Weights of a small mixture-of-experts language model, trained from scratch on English Wikipedia.
Size: 12 layers, width 128, vocabulary 5773, 19.9M parameters.
Experts: 80 experts in each of 6 layers, 64 SwiGLU neurons an expert, 4 picks a token.
Below are experts of layer 2 (counted from 0) of a mixture-of-experts language model. Rows are named router (the router's row for the expert), gate (a neuron's input weights, with its number), up (a neuron's input weights, with its number), down (a neuron's output weights, with its number) and show model dimensions 0-127. Each number is 128 + 32 x the weight over its row's rms, rounded and kept within 0 to 255. Numbers have three digits each.
After each expert's rows: a language model's description of what the expert responds to; "comes before" lists some tokens at least twice as common just after its tokens as in all text. This comes from a sample of Wikipedia text that the model never trained on. Tokens count by the router's weight.

# expert 46
router:082117136130066112151135127127111098146125079120090133124153135133123171102154135127157125158078086153135115177146097148179154149103194179131133130092107120094133132129064056092154106091118127154127116096138134103137171053128177134082110033178082130151145155122095145037150139130113153094149110105139109193126135191073129094113114107169080170121091093095135174087184124115110125105160
gate0:126166088123078130144160201118186135160144153102097164118129157157140116100134170083089133157124125089130147113089097147170110145153101120060182126107171077052154086099159164154139036050142158196142159119143079190189153105086139121122142179145165124128151118167088136139110079094149142107153127127144154148122109109104155122210146146126123116098095150113164103135165168120151115140127
up0:096143163150164167119090105128145199080097145107153144123123134121109077135175168101154150131125131098090131191101073138157144110100092177200150128140120160120145079121163099147132170122201057166145136134181149126130140146148098116063127086144128138128110100166158145154115109156165208100134065150118161157099099157120114241100131106090173116132151139101150070143115155111158097129154
down0:123169125172158089138143142124169088149122150122099126105134126149075149154189092062100102144115148126153106163193131136151150091154163133057129079128153129122141105191109199172107162073133122157090143118080120104109178104130123156110103097049162082102100149088185115108104150173076087124103184101112161114142128133125075100178140125146164139132128162092134086111119143208199151122141
"to" after verbs like wanted, tries, having, plus modals and conjunctions: would, can, may, and, by.
comes before: " the", " be", " have", " a", " not", " make"

# expert 4
router:112108148102136136103137122195150109113136073135126105111211138156106160137182133116168105137116108129138103119104056121201125180093149183130114153135111090115107171099065107063139091102127093102079105141128102103117182070102153141148133111132151203125115131129115120085177160157162142126151139105108118159098048097110193080140138137177127190158104138120158104026117132119128118149148
gate2:130068044147134108127141117135119148148154177168134148114154156167108152131159101139149051149117149125180142128167094041112086110156129116086137113137182091140174192083151177158161104117120100107127085114116169083164207135104157112100086164085125138130138124096134115159157135179121119123106162123131152194109099093149162154192137162125113131070076154092115143101135145093153118200161
up2:107110103112146043191110095138149126116064129108185120147089126108086165095089096127082138053121129126172094133133100090138098144118102146124156104126136104126083128116069087104180107127176069048154103167083144077102144112100110106196123118088141088100145105070145135160083121154220152156111130144093142121129141148093110135153164140123160143108162125089122176153106148158140090141187
down2:126170094166088144082114081062108161128145152160137104122139102123154133073091077065147167119120080095116159133101114119095131085123179148151136127097163142086174152171091174158190100151077133110162075121176108173179112137106119116089142106134154167105137147098173154094114101115085090079147092094116130078170159108116131112139151079132082094082183183116169157102107128109081100161072
Colons, pipes, dashes and time words leading into dates, such as Died:, Released:, On, In, During, until, since.
comes before: " ", " the", " January", " October", " September", " November"

# expert 8
router:141087131138130168127183196139138143180187060112086118125143161173114087142113106126148131145100130113175135132144136137160124144120124157156125207150121127161057151147125080140181091118109087135091103121182180114096117096120150105070163116156122173114129170203131124135166158151161140074166152102091086190090128119071159076098089108144090126165100106077133122064145101113118178106120
gate5:209138089200158168140135112113166176120113144051172096126119141101081148150086062121136116126111138129166138111155172136117100132032171123147117098130122104126165173155123182117133086067126128083127115143156158139132105140107116119094177090178105135127124137165080128129189097090136117083189102118102191149140142195095103105120108151089098134116099164106155107117137164108191146186119
up5:109155127124091144144138106108117122137124095159102166169140116122123145069081129094159060187118093137121123178127093181094147173102114122077074095161135192110100147105096153123118108170161106123073091152133165100124112154146135114156180135166126119115120163119161170134068147081122146159180216159121120136078103075148059132131127136072077070103119184082123096124101138059110127117086
down5:104086158115150119110100121155084138133134129141147081133095122170105138178128098130177193178137097112128091167069132147110147109133116071150113081054131112120072128099154156096088100164141150117131143204144137195126148122073148094181122105118099108151135122114075221098138084054141190098172122127104121127137159103144126095063118180128158153160144117125098147156158150106112173102070
Pipe separators, colons and header words in sports and election tables, such as |, Years:, Votes, Candidate, Date.
comes before: " ", " |", " Team", ":", " %", " Votes"

# expert 37
router:079128151138103107119131144120110095155189109114174085151135166197114125152151120140173125156099051138186131108122103154143152140063151124107128172119130116084072147133079098104104092040142120138098133112089124123106207113122179097098107074193145159175099091142120105100113183154141116106100115186065106144121095145086132103128129116097107101219059098097123130145132102127130124134107
gate0:170102180087122109135134139130080163143071134108144138140133135140077085139159106108180140137146085127133136075140150173178238170066172172125162084115135140101143179138120176160164160155135098101106126105098119155110104135118140174139065095090154119085131100147096071127106165139160133104133083073116123177132102176105111133113136202062170116106142162172157123090128068123119128158113
up0:094110140074170207150134100161125138105132114183102099140101130127106107092150086121129012133168145110163135090107083122112154143161170154083044140162126147103080087101181112119151158150115144176117114157086169187104120136170156099129085120113169123150063107119093153127169110163156128139128171150189181177140131112140129159123128100093149106069124107149123156151081137181136097124160
down0:112108144101081119147133089157130161110197105116149089110079142110111069133179125139133075155079141156142161108092177160096115075063092112128126116180137111076179150144092099120097174154128042185114180140187122118129069134107154151138137138026145118140176065170107115171145112118182153105124129140145139105100126138143152115119113089179115120099144164122098093134139156105107194126124
Time nouns and adverbs such as years, later, ago, However, and endings of abbreviations such as U.S, et al., Ltd.
comes before: ".", ",", ".\n\n", " of", ".\n", ".,"

# expert 27
router:113064130148125124150178109137104111168114117123147113092210123135141125131158089133151096209143123203133163119116113142182131123127194157141149177123064121120044130092076068115142091123167138124124110104138087113119131101115145120141082084136092159164180139159099026108139158172120124076143106134127121121100105147078108109108130151149133118159100082123059114142118104100100193105182
gate0:121149114094171114110140202115182116152075086140136110104172104115127132155101139135125166161168100165137151100132071121149171130132084173110133148119156104136141138158170156048066178171145169156080103124063076067160160141104128112161155164129130199101171208129109093118108150122140145120088123077101117175119116108100088127144119181206149138111145150089092160113135123154071141114106
up0:210172159108173098131118063086155143081168125116197148151116097158140138105106135191211140129096117104130105150150135185132153088140164089079183133132157157161134157184137138109119139184111120068173095076149148117082077103101119166125116164142148131134154119128196125121130150086161154050084110109185130153161122144145126105122155124156114175134134094123110134075098116093142126077160
down0:155148146163153124097076083055052140146104184117169144112138125098134093140139147117124193182116179171143154129140163132129109102121140091092188118092122101153141110184179171203148146166118180139163079124107077151184144082154101094170061126094117128133121137108063067123159113133102137129065078129184143102115156119152127141120090166123139130081117105105087142154079094127117134135131
Subject pronouns opening a clause after a period, comma or when, such as he, she, it, they, who; also closing quotes and brackets.
comes before: " was", " is", " had", " (", " has", " also"

# expert 59
router:111087117123129073108100145151113086189190039080104090113135110143147140107159112139127139179148091126163159138177115119173171117108169166159098173115072102168119171087020141088156084129116119180113105127157144097121139148093186090126099132127165130176133105145114141118158111167177098120111122159120059131134155151115112036116167117127120133126108134137096122088174112077115114163123
gate2:107078096156168110144144175114121189138112116123102124099102105105151148110155111135176098159119089141177162116131081114114113109156142139083087142128125155186118128168066099071128077118127147105147111131150117163153039077132123111100160106167147066068099154131136143187115082083076125173087106073082143117146096154144057110129107125142140099140138122161162143100144027153111152087078
up2:132175141097173108108125118202090073086082168160102192168181134102125090150200118156104133157104074106109172113175119156164154109185141136103116126091138110081092165089154117127127131115074110149156149149116124130092176169098086116168152051051112087160140138109135098099149118193176149130119098160129121112145143171157133107100156110111133149144173159145131182094108116149142100173074
down2:175127126124157096127059120087063108123120126112138188139154212105103080111164114147122131114116113113095109142101134130132182089130172094128124138108109145177182108120139157049129115086118143145127143187127127074161054155155147200138072109113181118076123100084167110155150123119163158074099075153134114088180180143084147194162175114127138138108111179143117171096144127130138123104151
Past and progressive verb endings (refus-ing, divor-ced) and reporting or action verbs like said, announced, called, moved in prose.
comes before: " to", " the", " that", " in", " for", " by"

# expert 17
router:138046104134075148117111154138124153139108111121134105079121154152108200157116088163140088138163082123151113112134132149153163159107158123198142172103143113108075127121100077112179113130128141144135133125145125134103138052141154063115069070136118153178106119171094125097163156204113132134103126155073106135072117130081193129114146094173065112145140126115074166100186126097080184151162
gate0:070054139156158176133141134124137160130102135132170131180198099108134195126154086114091117100180139122150150154125076092123062172116142115123073082108073092067119132112121094108148228139196164143128099116111166108178150128099110138125137113113133188165179150152152139106074179196154113153125141132143121182126159119119175114090135085124181140111129107141143120152108180113138122123104
up0:107165135066179181091104102167157168109154138201122127111163121099144148129108098162117114094157133154133097116107169115105184114114058164135129084135162098171080148135194132129094129106076166107102137103149117138121098117151181139168066128099109110148117095117137166139162194122115166127137191080103095112077123140144081059130123103199177081103122136111084132095095113130048119118100
down0:099115117108119112133121111122118170167184123056133089123069105121095123073103162181167142174138175123169112137117159175178148124146136161203099147130130192106108126129111146133111090178161074162079134150140075120138168156150179136099140106119102149095027114084127089109153116144124157105116140149106178148094131169142125126125187169149191178115121194134134134092118101182105107098175
Pipe separators and blank spaces between table cells, especially empty cells and cells after numbers, as in election Swing rows or league tables.
comes before: " |", " ", " |\n", "1", "0", "2"

# expert 43
router:121091112126126146136141142207113089158141106102134109089151120226125109095135079118126097199105117176150124158097094109181123133138155173134118183140061138118124185127124061113139140133124127134111108124105133131106187080061165086125109116139124147156195096128074071143187174138143153092143127161156120096113110184072121087144143145123131145155043097123104199129137115083142151150116
gate0:129084150161024138100117136101128079154129158145148145095136133094131139106182074107142153207132133148121055135127121093156126130113105163177085147130138124137162161080141127089176126119071135136104127146106081135103090063133196113104110089207098142126159165068127104163119146124092159142157094164144119116104157148145124123162084129112156116190098133108163109163103204093071103096156
up0:099181096179158150077132125123131169142164151164132105130134085107128142116118169176074103113093112119141110082154182166148128143055050120068122117062095169117133119181126142141155104147153135136095111172187095185126118168067137134130151087106137127132120083139119140119125119115171193150145168153123182117186149099175134122108165098101097154114122164173070102142156189117202137097110
down0:073153104142131188095061108132114187119100175132129110106161123133123154117125153155124180175130072113136101197158158106131117154130124176091163098141103116071103086106155071152072103152110118075149145106190078183051182147103155173131110121122161105183113100118124132153095142113162163157144118133084207115120093046145106163088091117135120109081138103134109122134135095121145144157096
Commas between clauses and list items, and connectives such as and, which, but, that after verbs like announced or alleged.
comes before: " and", " the", " he", " which", " but", " it"

# expert 32
router:111084130091136159098126173125090039136187118122059126131148107139068129143124112151112092180119124123144150100168143134146128111136140142136138137092098141109077147087023108120113068108127121139098125110162128111046113115108183095111143092184116122178193108137098129116146163161143113072189186170111119116113149152117129114088142102152113156150078117118149089089177064077154164159128
gate5:072152119126179081124166087116141172120059117165146154119168114122129093108075102103150074164166083096102167104158137086131188082141135183113080115117086120129128153096084057152097109065121098139175167137138136203122139122095150148097196169156168107102162117169083101164139173133106129150088104139104118150152083091124138143113126141169127138138094109124172155104196182151142134113084
up5:140174120082076096140160120207122105116126151132144081116208115133117081125143138140119104202139138085147161105162193090064138093148100102151187074088108141077136107133096122130113083141184122066163094062172173079159144168089138167153142134137080150140106111095118160104126123104104133127149077115107098139096098135163162102183158164109149109129093153111107108070157135183148151138113
down5:110134053141111111192150129093106122137175170175195158198182117151125125116150094121115093145148120106136204140127173101100169117148128177084144096108184192109111108127083085094144090160127062091104112081157129115147162089125193190115132143121120110106097162122190145177094083141127117076102106138118185139131130085133178122152131165165088132157162136152156089112157146138160138148134
Noun-final pieces and common nouns, mostly before of or a comma, such as -ion, -ity, -age, area, city, south.
comes before: " of", ",", ".", " and", " in", " to"

# expert 2
router:123097142123114075105128123122088110149200054108101117123135142134152124128155113145110119188117132161139153152160049181139143132178191139181119135129087124142111170085065129132143096134127114154118094098160166131105131151083160088116127132140138154179090116145132148110163119181157137114115134234143084167116112170114158036142179118118067170151136095149098171085158092087126097181130
gate2:104148089143128151050094200186165074137166175133139098175168014144108145141118091164122134124138142193128122159097096176141126198104112103120076098093127080136076087106155164176099149129123119079109096101148129171132119164138139099149133161133177155108091120178125128119106168156130163174095109076097084109120139160108088141178152146146090164169122161102135108122102132143100114141120
up2:134128160076130136156159151133108103083126179110110177097111115153093151113138133146184164155096113109157134123130149125095105151156081091102145164060163137058145080096121172078148177127162154097138104131160188166137119120105146137111117115137069115123122067098104141117191150195127110080141102130105131050154138197107133146167157143136133105117054158055184137122157107165087170080110
down2:148092148132081124114184151060121161095151161084086160141097114150125148102131141164137184130085127143114122132121147113115139094107146107185121076126171131117155132071134105059041121096110098101105138142119103160169163118141136141119072152154113127144133145110114111123113091145132121059126154079105066071105140061177045123168214124122188137107116155080123148153090146127112128105193
Verb-final pieces and past participles after was, is or has, often before by or to, such as backed, known, made, served.
comes before: " by", " to", " in", " the", " as", " with"

# expert 56
router:138069140081097149156165117165124110129155074113098105141156139133119141087125129150140101143101120152165128193136065164212139182166128155124106155134132122135096155130117116072149097096146117117096113122102154103122170131133211111090124049238106131124121106150120116100175151119127137163179126156106161145099134155111138081126139131149131140196135108066140124064135142058050154127169
gate0:151113170117118109124165166105088152157129126073148170130157127114149058120067111065116111137135134090126167105171118148150098103169174153095166067142097122147131167139139125163106131112164141117089107068121076178106140105160098101092140155149173113135147104089178125046141126114120152112149159127179121141144156113135161109111071042159060136139152057097047086122163164094151139147135
up0:122091136183097147133113149155117117040159082141097157162126141098126108132151145131111153095134077104094116096164145082111150099168120105116123138136136107139140062195120096102104084125149104118140098117109055148076105164108142094070151144137135173126174057056125168141111136090107209144086071128133123140096133126069169090117159142136103112142111046084158121172163099150112168170157
down0:087122185094138122094119144126113086102122163100144100044152143227076172147117160130120108128180088087112130100094135065095142174124163119149113127155105146120176164088115161040107077105128145119110096187116164088138162084117115129174138142082161146100095093098084161140162156150161144114092101080152075145121123154136115094175178099093140127127142131144128141169162181148082092130105
Prepositions after a verb or noun, before the or his, such as in, of, for, at, during, re-elected at, away from.
comes before: " the", " a", " his", " an", " their", " its"